Experts of a small language model: vocabulary 2048.
Below are experts of layer 3 (counted from 0) of a mixture-of-experts language model. Rows are named down (a neuron's output weights, with its number) and show model dimensions 0-127. Each number is 500 + 25 x the weight over its row's rms, rounded and kept within 0 to 999. Numbers have three digits each.
Before each expert's rows: a language model's description of what the expert responds to. This comes from a sample of Wikipedia text that the model never trained on.

# expert 44
Nouns like place, date, title, time, number in set phrases such as first place, release date; also mid-word pieces like al, at.
down0:498527504498472498519505537514520475475504497509439478499493541514513487501524493518478554477480568494483446466506522485507483533502499471552513483517497474450483530506504502493512522487490522510502526525506493505500503509510480505474479502493472467494523503491484481483558507477461513485489520465519523488445450497479474475503531499484499481517514523505522502539500516507482460535464
down1:466479505471511516496526541526497492470451475482471490499493507494487467509467486477505506502509527456499515482501470506509532514477483500500493530544477510505480479510458483481477532446447505491505516533539522485494546477489484527509476489444500454526507499517490500476514496499476503516504491531525502519499516538463527505517536486484468482482510528431535488533508536507453487506537
down2:497533514493477534521462553480515505509514516488543514502495480515507526516541475471514510469486514462496526509518536501501530513500521504512512485510473545482512488481518535539491542449500464527500487548507543491524526467492490499526494461480490456543483479527483482545491562470487541505485457491488485471511515514472465495519523509471513545476494516471506524462520520494559539493456
down3:507540471472489470482492510468474496533474513525511482537467483481517452477479477525491489557564487505509501495516502515538479514493482508509478519486461549466525495548447500532501498483564526481509456479475517465464488467502497504564491481462510466476510509508501506535533477522515487502537523484502519514492494533562485440511491520526460511482518454510466491436472509475487502486516
down4:508477506484476494508518502505502518482452472539482506497574470494496489477466497464552484519525493495513520488498528491507494464505535506482516505525522578502490467527507487478516486541509494479502521471507494482493520475493474529501451507471472460516487495439510466513507459518520515480447525490496475452497514516501530499508506476523498465469465514455506553504495480470514481533490
down5:505513519507456472507535486499513518475565467496524456470512498513508495506507474476524547511534494492518498507485505499467480496527474483498475507527549495471497458498549543488507471519497465485478535482538532501491508492508527497462531500515460452520476480502534487525511455479487503507473475495503519485508458491494461508458494527532493436511506489551515514504485515505450500547493
down6:464503548500507496493500556486508517521493488489555542468486482510461506492456529481533493547536511520536485472473470517488556500497469498477485518489483485455475497518483503488477514475503529474455479513504497498529506443514498441476523513544507452501517490513498503468466469480528492449526478435523526463523485525469473521514479509533501517459508518519484480490498497463514524452552
down7:535505453478508545492485524497481480514529501540504493510468490471476527506524543508480523495522518522537497488526494552517488513490475490507512502470501499491513517493445528504518536528569514523503508482517481537474480478506473535541525475526467527513466548516508502528528575472456481518513506529497539503481523472490484494508539509453485493483460484479497506465459471506534459484449
down8:504505511499455494524456524509533502493529547479506524531497510507511497519482483476491549522521464481478499456526531518502517507514527511524526505481507513506553510492489543484492492504480494525507537477497514520503460527501462542493501498510497500536470465518517486521500495553464571478478494452485475506436527539489520493535479488551487526439477495480468511455527484480548488471495
down9:516531479503485489519468506463518493475490512506491449465465504492486510542514474507472471450474479526511500500502527499519461513477506501541522487488500514535513491464519513451530508500478497557517501511462442534505503484525501489505509455506501509521451490511476514494481562512487515497480492499484546525521484509500548549482545476463519499518460520506510488505531468482537491498500
down10:480494504457523537504525484497538506477562548462487491452513507519565509546500472501529509518517497495515491485487463468501496438526468481494461497468471505515463460486482456483524451514489478457514492495522459517519506483511523520460537542465479484526530502499519475441515466478511480479459542497521493478468509513534518466479526485518467475514502538519502531533533477512557485512511
down11:489496508522493511479489519484493488506571506526456509467467514501526518513519499527501505506480498508500483463447508523494530483501463497468519511495456503482492515463507493507526455488502488514493517514503491511471505513494460509532499519504488543534457517482484479435470480527500515477488514517519499493483507473512506497478510457492497487510517494549507484498504479492479459542480
down12:517505465473490498518466517464515484491497546452545517553503496509511475524470451470514513480497526480521558468526514484538489563456517533541553522485492508524502495477525490521490513482482443551474476535499510486533505501498474489491511477515494491509563473509481523555485561495489491490507490518495492508515463541514494488520499489496533536488520461461497505471480509529575531475488
down13:496477522490501498482519536471508514537439469507513507517544533499469482528493497535474539544542526465487477499492527474532522504507526488493462527514480487470504466507526516484489488487482508494503487479527530504513461522507499523513497517468531510505539507505497456492526515565486512563496507494493472494502567512510524551533525490450456502482477456518464475504487496522511534512478
down14:495492525526531517500489460498469518501500509530480484493499470509493521542500517498498506451461466499501474482473498495451497511507478492493555549526476487464541504494452486514494461475498511500527571502513527502494524515524483505464520517485513503524500520484463486519457541500497474519470472512478523456454515495522520482460505495469505478470487497499533482516500492518464537458515
down15:530507489466503535505497516483484458517494503436493546518529450520514452519501469524479505500488476491505464495472483521462467480497494517502535507554477489472504458489487503487521500509487485569499529499480518542486487501450533526492543476514550487499493476474520544516491487526539519467522487477502513476468493488506519510484492486482515527509500509503487476569498472507466488497474

# expert 22
Single capital letters beginning a word split off from its rest, at line starts, after brackets or mid-compound: Much-M-usic, S-itara, P-achybrachis, B-RCA1.
down1:496527506498496509527467479439479544530541498516469519474510541500524485541522513489501487498482496577466455449495521455441505469507486535502529484531486451545474492480495488508518514488528455456468504510457481485478526493493530507504469485505470488516511542467537489482510527498545466505542493497532531449485490532494472459485505538500496456469470524511552476513527501517496493506475
down2:494549453553555512471498515492487522486483467518517506502558482553511528487458524484491512484509491485508488482466491479467489509485540499484569479506530468483503485476489487514496486546503507523500502482476533492502479476479481465480510527489491501518523490499452526478488472497540493505534478511470458476506496509532511510524459485480484511508477469464526497493473479536542545494522
down3:524526487484473461491529504462473483462496520466455508456470541478471497530532477480510528468526517458518506474489479522416481513537501476468545487477498498474544540515507501467533482510554488453521528485519507501495497515507468485506493512472503492482526526503493482476487493470551521532509491510508496505473531509520523540472484515525489499480535554485504485529484540491511502518509
down4:514493494493497528458493490491509490454507499518515521484535516524565497535563498475512495504465508528477518519497524479515506517516522511488520520525546472504513537481493542444533534465510484495495529498487441475524527475479505476498483540486484488521508509479524496534465452451508492503537481537513524512513452516507554504471506489517524511524474509515491476531510580492510522504552
down5:526505485436487484511500488479479491517511485489502486481531497515455516493502490519497484525499482518538513463509501535479491474500499495444498507486484490519480504484472557477495523519502449489526529520503534443498516490551512514538468452500518549495516535490564496494496584523445496476525470485542550499484483501511504498507481540490505455459518526535492522505507522460543480505484
down6:500493531463518461480519530532522508534471482495523489503502537486540474473476535464513513480491495505490499512459530519518521471501496507512502513511469509563529530509519491517478482522435528509489510522544474435489470505481500508525532519481454467500498484504510494506513447485506467512483486486495515534524460527518503512477567475477501511508500504510495490512522497469442455546518
down7:508485503512474516473440492521432538488465493492526534494511486518472525486519492503472502516526491481520475494526491466471533495526501483485488488507542502486475540481509467476439519465483509492503537497490497461541529500463495526524461480475501502481505508458523493511509488464457509536535506502512478487446490506493488497512462518484482483474469464501489516470492477493527503471489
down8:489454532495466481494538543488518471501543477486502533523485521501502497510472456515501529510500495504493499508501491509482468523541501465518485514543493508524495487520491489526502515522494500491478526447534487465441490485496513474473481533483495482487503481524473491502486398503524522486449504485478510483437474490499546488510471538530469459495522472491461523505466462505501478479564
down9:503517469532478529517476519471544504492497536504484504461518472548531502504546469490499479492545473486504491501473492478522478496501520440524544448525500514533523484523519487508525534518499493472481498534475530510511496496487544466536500507535525501560479533547461483499455466508512514529496478482487473518492505447489496510525460520515468520435494472531500505485446527514469512489503
down10:501489524510509481495499504513501481473506532480490516517463494501457482478475479494497497529526443525493455499471488489459492483515488478487463468479521506485468514547486477505500486483474538464495523440510517495499542525487534500546499503477469558570503490517501516489478451522483484507457461537453489528474502520462465527475508529479464495504499491470525504509474479490477522510451
down11:477486525492489481539501561478501503523464493512476460484497480468504499492490492546492443518524465517508486515518472518491535497537534554498478506521476532535526491512497522540467482493479510505519494529514526508499531491490513512487526444500488522523513526486546472493506601503467476534509527489504485538482515522526461527504510495527527507487474474471489536508525479492473504537454
down12:470513495537495520530503492550537500516537454514475538536441470491513508511482469474484505505482515536454504516503502474560555480501501531521516524540517497461467516486492499510507502489518545505471508490528453520528500468476530463512502539516476477527472503549472533513485426496503474495459507526470498502497502496485516504528480461504501516501475487522487557502461489492487524471511
down13:500514472528508539537510511450498493510506490490509530513476504462554512516493503510454496434508530503502465559512511512527496541487509497530489507546536502543470507462493496482553481478495432506482459532481511543524485480488516508492533588507543504495499482474506498505513498512490534504507518481519483490500496473522525488494477514531523520472485502529512502515492489501501473512523
down14:521495541492489508535466474496554529494465506473536535520519510500495510496504449485523460516514455552484518530514478549499545488519496472525493472491500518487508532470499495495509456478464543510520524478483540497497475513478503474515492481446460505543450495519500509499502501520493491550518542484475457546498510471512526521538466420524546496517505489475481510548540496520523478488447
down15:450521499474483486520534449540506575513467504496505521488486488447443506539458466509499528518503498526470521525499493478481453496501543433488476481493482484482487506492496518548523491511501519525511454501502494517467493514510494483495519491527542444508487501521498509521468496524488499496486485510480511510507498493482501528501466512513510503526474514477527527492485512531536476453525
down16:518487479457501477528511482485476526491510486453500460474476506497487469513492515448498521509482462551520541455523490516471480478455479519502496481489425513492454500510518512539461515492496538499523484498521486456498512495546528508514497472534522572494548510481543516511510541522478483512497477455485529451502449520506538488538511502483494495513494503461455506491487534496545473501458

# expert 19
Capital letters inside abbreviations and codes, often after another capital, especially C, H, L, as in CHN, UCLA, DLC.
down1:506501494498515481469477497476508476493518534525469507494468527509490483516531450492530512503500425514464537520504492527470498482547497559516490527446492477494504553485507534486531518523544488467473488495531504510508449530453539495460479455558513485503510502503504532494499538501467503499550494546543521512481488515508492451510469519469495499517505500498518530509518472484501463522494
down2:462531459481454484486528507492472471457499546500525478580466473479483583532495495509469526501481479459500465443514479471470472460480520462478507490491545481494486526450485527484504499479504503488514462512477518483489497551518564509508529478497509506507508489488484450509469539530488528529489496503525529494499512524457525496511485527477522507518473462497518516451505474502533514499495
down3:510516454478482498493492494490496524522530486516489511478520529512452496510511498476489536510515507547524480511500467485501501463519478557459420531519467533520463467490520487496479470465492467520501565497498517484501490432510478476547505521505521478514511494534476495528468464485509474476514529483475461470539474467499469523522533508503496491478559549445487513532509505480476478490442
down4:489466522505513497533517494436499573501517529498508507499522474499488531513482534514495503478471503509509453484501484505506454509559504509526454491486517511505526465514520514519511515493506495492544486488527484511501491479535424486507531475466509469507515507504544482487498474501516528525495480465466499516536486490547526523531479484525513466536489523442472512575537517510493526518467
down5:499482486512456534498501550492485473481490501498423514519522510549525525507476478523529526478485490485498471454508519493478476496512530468443518490530514487469545498508501489475504474508468492481495520497502459531464491493465487545458501456487533491500474505524449525448456539514482487495458517543532530497524492502447475489497494538524510490485496516513483461511528500465532524504536
down6:497475485542563528504477532508517480505521520453474502507522508484508517508543523477497518493492477481483483505513491524544480521518495515475524508524525487515469504486468484505531459519508472511477481493484532551515506528500520502511504557495501509484504495515492510502482457511531508523490517537487532491513485518503532520508488516479505516512497543480531474492516483548486504560461
down7:515505493491476521494497507520489518481523479505514518516535500519510522487480494540477476480497463481518478470513495491486466517536519507486507500410526489478519506482478506508499481527488492511523469463508509451450483470481533513478527462519479519510571510505540531530478526421486519526454492534511479513432547519525500499502515495467548477539468481505503511536502484470474492482480
down8:449483467490500556510549462522510485516520492478516513480552533485475480513534512498526548511508473472488511526496456445514526503521511484544484518472477463502484459553521486505496507509520479492497512517511490539492479511523499494496490476502487474489487469465478517484486521467527458533522487499497484438488476513474448511472515526490473508525513535453542529498493502507466468526506
down9:484483519549473551489437501533489481484521521529521498532488510528503504504467479485514509531492508533522523502476540517465494513485512519485495487526531482500527486462520485529536473457496503456542517493534493472470526517540459488513539484509540503475480500529482529455505525509511539501468532495471486516503517485549468537478506445468524457476449494469491507489508535465491531518498
down10:488482451443520452541487492497553566522462496486490471460498514519487521515490551477490474484502521495486526510492502503493485486544524491511504505507538504498497466481506528481479493491518520522469524513497546497511474489523476523492463487499486501450539503529520495498484500495498465452486455505522452467503508521472459517526474517481466488489534514516500505528532485518549479468543
down11:511512506482511493542461482507502498531445502466500499482543466496533491497475486471509513491480476485494508482554504471528523496490489491449526489540483508481517519507505498522462485482532526470475506517478533526513507534456509505527505479438488540506491503509520473500510541488518450524506473451526520516511488516483519502457499454523534484479517509548494438541532496461534488502448
down12:467493441486484485488478453466522444539484459500519451459472514491493505511490510486491505492470465503462494494519499513516468457445525487474509505511502473543530510496462467486510507462547493507504545496534519457461472479481521535491502471467508521483482485548512494530494504501529549543480501505523478497484511456486510512483485479485500474535510494509504477529491487525548455505488
down13:530484472515563495536474505487475526561478467498529524451510464516516479498514528469458525479494508521478498495567465495482543453497469486491478509454520467486497486524500539480450517483488514508500525461453480513516478499517482476497471479508497480522496500497555522505506474482519484481461471507477482481514515494493497485494479513476478546487492492555553470493513503479535506515455
down14:469502517470542557459511527557503559502525498505543479497513517480496475493447457493485524512538555487515504474499510496529468522531477483497546523503451485478461485486473464493530495492516496500544483469506503533517525511544489540548510538508510514500525525496482460493522506526516539510503505483511509478494495543520497499527500509520534506507522492472451501510456512487499565542483
down15:479522487542485489480483533499530493507465502534496526499518510491496517479507512488472478497512504531555456483521463484533466513491497478521485518455500485510557487451499550537498514558514482478512505477488517472470527447523539490500512457535468499487549498451504523504485543456472499513505465523498508502510503546545493505488497490465537466513480463529471478506513494487526492516485
down16:502514469533519489509500414491469518484498502532508460522457443505444482496513547507474464528512513454513476507509497503530481524509488521499501462490505531446454465499479507504516491520487525513467491485472528507538454528535498474535479544525482467512498503499496511492489469473482465517491548500487487501522509511544504514499494454438528499489477484464528475458510509514491524517491

# expert 12
Surname and place-name endings (Cartwright, Burlington), first names like Louis and Henry, and table pipes, blanks and apostrophes.
down0:546494524525536523451520453510517516504480502485568502480529503496483471496483503506476495519499557490484509498463477477509519504487494524503498521491494513499513489521528518491484523480490491517483507483519483504471530530511493552499526541440479467491533488502523520488540476581455494503558507450508484514500459520490500489492496528471556517499500506494481536484463527507531515434476
down1:458505501535469480483552526475540502499490509481491496527495521469561511493477488472462506486485505450575489482469469495475490502469466505466526507493472508488463558487489498507482515545495509564491516537500479512504505498505546536495464512511508527516541526490511540497506499536529502530518501536516463481527465511469455460522546482496497480506493536505543532493447495496467500526542
down2:466509499529482499561462507529508532514516500575497513478493554504482512473517516498481493485486463551523515490510508466467500506492517510472482498484511510528481503454481473511542526459498508481456504492465486483494498505529466506527548535509518464503478506508452491488486473541513491496508521526531501495496549497529450510507501446497488517516507446445477429475496469520465481462475
down3:496491525501517504480478478473467524523504519434490517495506498494484495537544513523491517470491488527505513507539527483478475532484481471508477501479519506542516510513511519523506491466518418484519523528515476509453470457504475457424492522470483472488482511483503499443508514506469529540525462529478506483477495503546545529484504536517458520503495485510520506518501503518504501475433
down4:482429523479492500510469534491503500495534520499496486471492505468466529527502521528520516486490487476516509487551531542483530509482503468512463481509449532535497477471511528461511492509545483567516524481517468446522517515527509545495512470556486505475498526485505470478498509513473480504508502487488520551518519531496494491538484494496497480506496516476480454504545506524485491518481
down5:541514474503494506501498502494477495479482492505475533541529509531509488478438519504488512507517503468553516478528530485463501505477459478489517519472515513520478482537510467471470527519496523511479523533540479452491476511548508449551484528480521511493483513498465549479507481504514475529515468511508490496489503516470474514480519497500499531481522542522498511525444473507461459540505
down6:494487445491491510470525521512522481470507449485486514507491539508527528538531512482504483519483523495527546517539466532504493483500502522478492456516434523491509546477502460488500483529504527517475524478499504520555498474491480534499456444475512462500517497481556474532503505509512459491481508479517503486539474514510509502463508468492525506529479521514538516485498492494505497494550
down7:501538495536554492508464488496485497455516496511534493457503546487506529583495519511507509444450510522523523485528533501528484467497522547525517499475500513495490532481490497546521514489536518488525497505480482499512502527516498518519517518511481496470440501477470500493499536511461474488541530467520490497481520483530488490499478492503483548525513520487486486504492464460492543514518
down8:508479463518558501474525487490505525498485498433503499517486461504484537497530476497503483484520535466488485471478471533534483449518496491516504482470506520486492496531507525526447507525490494495512476484516537494466500531526487516478525504468492533499522502506468483509501496534497533482461476530472524488475483546474461485474524491489476460506433512515501526489505532482537485485486
down9:500507500521486516458464447504502509496457485498528504442494448505493505543477461534501507513499480478541507496486515500535501477499520490500480442497494497496531492532523478483473528510460544464517562487487488514500495507504500480527470497487533488521509497453514475509479513510514491462471447492471502499452490507507519503508484426536516506513486578517531497484492495500515532524532
down10:475465532491506492506487517485503496517478519510539467508508525532477506461492524477555515463495544510460504494534539519521521493478531536549481519482521481495492513514495516475540485465496523488460474485468520453495533520534468499544508477462492558487483472527510483488514518526555509511474506459461548504485500508527521521495485498527458512479495484478466450537547536479474512523515
down11:484494493531540484482511458458495486518507509512526506499468526482481474494520504468529503490478507486510472485501500503525520510483534527470486472517466526525506490516541529508558506513534486499550534501510494473509506503542495489512497571479508485482528519482461499491494424537516494501457469518483491536481504524478559515474493515510459535497472491496446499529539476509503465531486
down12:449537507500487505500507508518475512534507463536498507491488497510513490469511511474481480476501478559496550492502530482469501505509510523453505530492489492517481483451506484520516515451474509466497487492472492517521456518530445489523510494491481438504503505478485478524499497530505461493450488496542488483484495522516496511504493470492509557488510457493512468502489472499501465511507
down13:494471551508531507493531518494473531489481496509547465492476561530525536513491554513505534475470487516506519466475509488537510532470533508515470491521538509527466522507472463516483522472504513505521488523474526484501495535507488488475425551451478556500496489472523483451510459517521493534513511486489543518525512482466524502499495502499558531504520515502484488535482478500498483540521
down14:518495473505541514458506520529472461472493504523507555507502539489510518488482557531526490551528478481532505499477493542503480504514540477484477538473461523512486503464506523488464466494487474526500481507503498478528527517494496504507515482509483486495507476498500499488489476513471506504491511522501471534524506508455485539450464496485476496485494463513464534469526485498501524504492
down15:538460465482457497475480493506497495492519453451471518476482487473550541527493504523468503520470527457536493492502546518478524477516495514512497524463469503470503513492498481505492497538466522525544521533492500499504500490472515446507485424505506475486513503506490498491461540507468472495505513503522506515503455499472455455479526507480509486472505530518503511502460478545479464493503

# expert 0
Mid-word suffix pieces, mostly "al", also ate, ist, ial, lic, in names and terms like Cal Poly, Pinal, canal, social.
down0:490519513493464509492517487519499519507490505520506441483515501522520491491490522476500506497480460502507488551439489484524513481517519494533505536513502495493512493510516513519530479540514503513486496465477507553487457508464521473506498441459509498476510494496503535522547542434482502529507470464457462491484468486455495502481529516472505491519501502501494543519513485477514462479449
down1:440519482503483525531512499540488530515519530502472504477470520490473512465531484522492490471506481478538538552484493491523504512516526490507512491476464482530480499517508505491452488475499523497479514484516510506541469517499515533535493554525489515467518489537545448520475454508489499493462483508524516510492523509468466499507492505484504511525465502528503535495506452501513483538454
down2:471467521482470533469493468489534483467440492508481515532426530484526528503516498501559521576491478502568510475515525506495485479481481496472538481510511469545519536521498519490437500504473523507497541450522495471540482482515491533537519523465534499512519500482522468511498472489516501521486491524519522480538484491491505526512481498485502518501467512524508469542528490481517525484540
down3:473519506534456517539554470494506495516491471506484506531493504443488493477510495477443506496506484483480430501470511555514537516488544499483513466468459506487481486491500483481498474463478500530521511504471525536514479489495530507497487514492503498554557531532532491495483466484511467487506478487451495472504480475505475528469511475489518467498452475530481541500507516520504482533513
down4:526463493538523508496470501462479487495450491504514517520506500543475506477473516519523492517532488511476500453556469522510515483516483542515535488472542493507541475504502538497451490486545503498503497519498514475513486519487532489481508524513507463515503507489497481481475445543515516462453502519507496513514553483543542514529499495506477492472503516472537441539519505476462527489539
down5:433533465471517468507473520509499546506518523469504530530518502480510495483459492520509521513493534451468528488453473476509498515495498517500534502496515486512483516555510484539489511458507481457536461520498477517458513507506509513451516480498458513504533516516520526520465464502510534527500453518527492478517514550502467489509500491488494489484492507517465507440467473495494508490529
down6:537508513505491519514517507516460492480538465503496505494534464524469453515488526494520449502492546502509532479474472491578534490523490491525469493528547513494448514503487510503531490502501479454552455520512510524491558463553482527483514449520491479506544494518520556507489524508501476497506492501467503497498498542497490522453493499545471471454527508525493501478521520502507504556495
down7:527523546497513509482498499509451494467472522576534537519505509502494455491471511507482440490511456457502481534511466551537484515540475507513540499476464497496508533537484504483498508497518479518506488516476494477515463507464531507464489528536444533530527488467514528496483459562509475534498491540484509485498456523494519513483484552499504508525463483493475533492546434520480523496490
down8:491510480509454468517469516503454468505531497513505443517477471448526523452519534492517518503504499518481491451518516504517478440510482544497516506475550531501497509538451493496495469502538503504504510505544466469510466524498566516532496538436479506486466503509500453500475496484491498475486484517515499486522555513439489519538508506487476506546513511458515556474489530510476506508517
down9:492489493471416534488516495513484536461535521476497457481527471526476496502470511487501454449473509496494526494538507498502516529498483474474482489521548462479499510513457512488510484517470473490527515487573489521504506434517466532499496485480516485494457503478512538498524584469504494512479527490512496525498527460498492499516481519518473497478507515487520531506508527555495517526515
down10:501485448467485502486455461520515499447496465502517555486486513515453452475489519508526496548468530436529552468467472474480514466454492494503464438489490538475490482508481466507534515473499511494506505515519505516493515490509509518492516518492454486508519519486484509494479444465479535529499480516514496516472476494498480517506483499483451492489523460523477473504471525518461456528547
down11:501499509463466484494479464456504498509533507494495510510489470480551507493551505488513524518479520486510539526492571497486480495490456486492471485475436529457500516501521478453540516484466524523528500478517520484463505491484507523521510493498485491462492503472536552501522555521488489498518451510453542487499425471501504514481506518499531506562462496507532530525485499503543527509501
down12:470510555487502527523477531508477537466527479497497444475520492533532517506526510483494472471477478527500455527485503469477532529500490451538490487526478509537527469493529449521550482512527497525486513524535490491493479483492514514478538494512518527472463543526537524506543525542492478489471524484487515551493462459450508501488459550459472490447479527546544512492476476506500495524497
down13:555497442484478525471525478463476495507489495519491509472506492534521515503454528506499471535511523499475536479490507488506517506474500481484494488511468501568497541499514510503505499506486497490512493500499495481502524507487532507498563528504535502508523520515526510448530451494465541559555546509455519515540461499506498484512459511470499432479503464509511487473498548517483508492553
down14:518513489526522491472508481506509537501479472551476476491478492487455504510501516500490513519452502522505457492463509506505534515530492503508496480474493490491529465511505495553503521507514546478476483488540516506495502527510488498508463501516450467493489462591554535490474492479515468506488523527500503548481519556505535505468509491533508499501506471522496443497530471531509495527508
down15:524478507509472519505524503476497520498481472503532501478512484502458482505452501467495506486548504498534494495486513515527547477515463505524484535491512526486481462466477534490464507524535497516500505538521504509481478521484471499485425502526535524492487486513571504501491473512539482505483481451475492495519568505472486531497517509541504503488515492499554482499497514491441519499525

# expert 14
Pronoun I, capital I and N, often the last letter of country codes like JPN or HUN in sports tables, plus Roman numerals.
down0:516494496443517513473517551528455494495510490443506516510527516531552553531496548485516458529521500511489576481509506535484478504500488519519496514491494462460486468456471477487474500477440488497472515534511499501500520454495472532484489466515490479504512501506485522471494510500532449443521532518480521510531491521513492482487491459507490500528534487495485453467525513509516498471496
down1:506475496538466479477505512507542529538512483510514511491490482546509496499490547500525551494507543477472540532490489490485501504540497510495493456458478497483512514504467516483479491433506486517460512482503506497448510462511480500480517509493453495497536509466456499449520525531487497507465437473484501519451488483523484486479448503437496502515502519507473526478472458508510519455536
down2:477546484528477472519425461448520468490516487532508465490489497497489473457452485535496454474472519520529502448456530524504508492530529510517470482465533503508514518486501535490494531476501486540468496508549494534516501498469480471499494434519487570490489496507506503527476577462498499478537530481541505537526496490492491475496476499495510558519491546495473477516500483487510515523500
down3:499471505529523479509532529517475473488512438489553487518505510525507501453487497443498532516481510475470471509472495478487492524515542514529472474410534510456505482495480489522485510487526524510505531509490534509480506507489458525507514476488449471562507534507532470460483516564526481514468461488486512493468461466520518499501483496504492482512504531536470510534510470453528486508525
down4:467496546474545497453529508551482439525495515483510508478478517511501526526505457470507499522458587501532489518499485466535506479495506461481491473535487524492448502485508523490500489509482512532500486503488499514482546522510504482480513586484531504525543535515494472497491500489496488484519494489481459506493505486443507510499453477487509478512513481474441501499492538485471499509458
down5:487510499486511472496464558497509499523469499516517512473529508507498487533457519535560509509476523497536491533523506491537466522504467458501502519530494541523502510459507484491494523455523455510539498518506521490496520480511535499493500555483472488511510483530482494510457514511481528537543488518457476489497479500479460478471463516494493508497503526451528512506461489538482475430503
down6:500471531525521516497565481551515499443485508477524475501502487490484551495543510485500462480504510530484505501491506498455519493545490479502537471474468522474512490494463513473486516482484518502495478493483507476478520469485484505518509460494509509494506448501551469539504522498464515515498454520510499488481507507525493480521501463506522505467474447482472436472528489516532509499512
down7:498489530458487503516508501513520503549474564495471485472539513488512540500457504568523446476501500483514520494524502467506486514521491499523498491536455507503489491512514479441526498507508519494493472517535487482542522498484466459541482552501528557507500515473470496496494473468470493496545534511514559497531495502466486515500498492490507474484496481460508521503485510522459502493486
down8:514495484473505485523479526504484541505517475471488526516506514518495507445554512467495526463515550516447497503482507502465496509526457525476500492494478501448556530503477523499478486498496518482459485493503533536447496498483514536495502482528463534479532523485530504452534522516441479535478460501502527484511490506526464523528477484455504474482479497520480509508478504495528512521485
down9:488530470483542498537516486540530518530514501450485494538481514488465546478534483502486497485493487514514477478513506494464493443521466483495502478494469537493540485539511468485508519494483488468497444508511519488484519527467498510502535479499511493512534497531544481488496507489422510557517474509547460523507486481464489521500517519522471498489518524537474495486450536494523473523493
down10:539538517488496487493517478493543470460520513516487510476498482498530541456449504553520455485517517551497484524528501533468522520514466489497485538474529494490461451480510508483491484484534498482456485527481474489483532494520497473465538452528468509506470485479498494492523516520489455517543486468524503524520503488529520500473522495481494489488565493477493534454497441524507486493474
down11:514472480520497512531511531520548513509533502496499487491487512529525454543460496502522532495536507493471527460481515494534524486496501493499503482507488477501502533490488478457500481526468481487510518503531534534504469535484521533575451527442540522486448477503468521500473485485489520478476544466528501448497510500446557476524496517556516463520457485465501471497523516457445500463522
down12:508468504539522525503504510505502453483451505514473465473485473547513485545504462489496508483493494522507492533452493468509501521486475463482571485477492500462471518527517452485495459495503529514498533509522517532492490517483472490523512468482489501508489464469477497555503522537540491534489509552489480475443510489517487487500534516515486546496480488489514469470497448506477482559488
down13:424501523515491509476533473511534441547536506540527544478502483498549529523424481545521507496480478488519509514533493486471513475524454468450487462506476496526445517478496517456508495504495477486497496469507511527481551495499494530488492514466489484543512513496479520504483465474514467452518512525503483490503508521535522547503466487491512521462540489476498485480484480546474491498503
down14:513554521471528512483493507505551451563500508464497495506519502500485501468470481500482511525534485487501503467513534458479518489517499513478496500543487481528537524537512484522486504491510508515459483490501446438490511532478493496496508536506462482480535477521511524491503513482499544535518496475508486534510455475462481497517526512499470451488544520478486475464481543560512428518505
down15:455507528515502583523510535518461447513478540530507531500498493513506500486506468530509542505483480522508447464473485472482499481509468490511519463536501546511509475510488503469500464538518531489520508505532505519510498576506521518494523500516527512493511530507524551503493510511501514553501473555524494526511486502497519511462528545509458514458513475471468484525506572486484488508466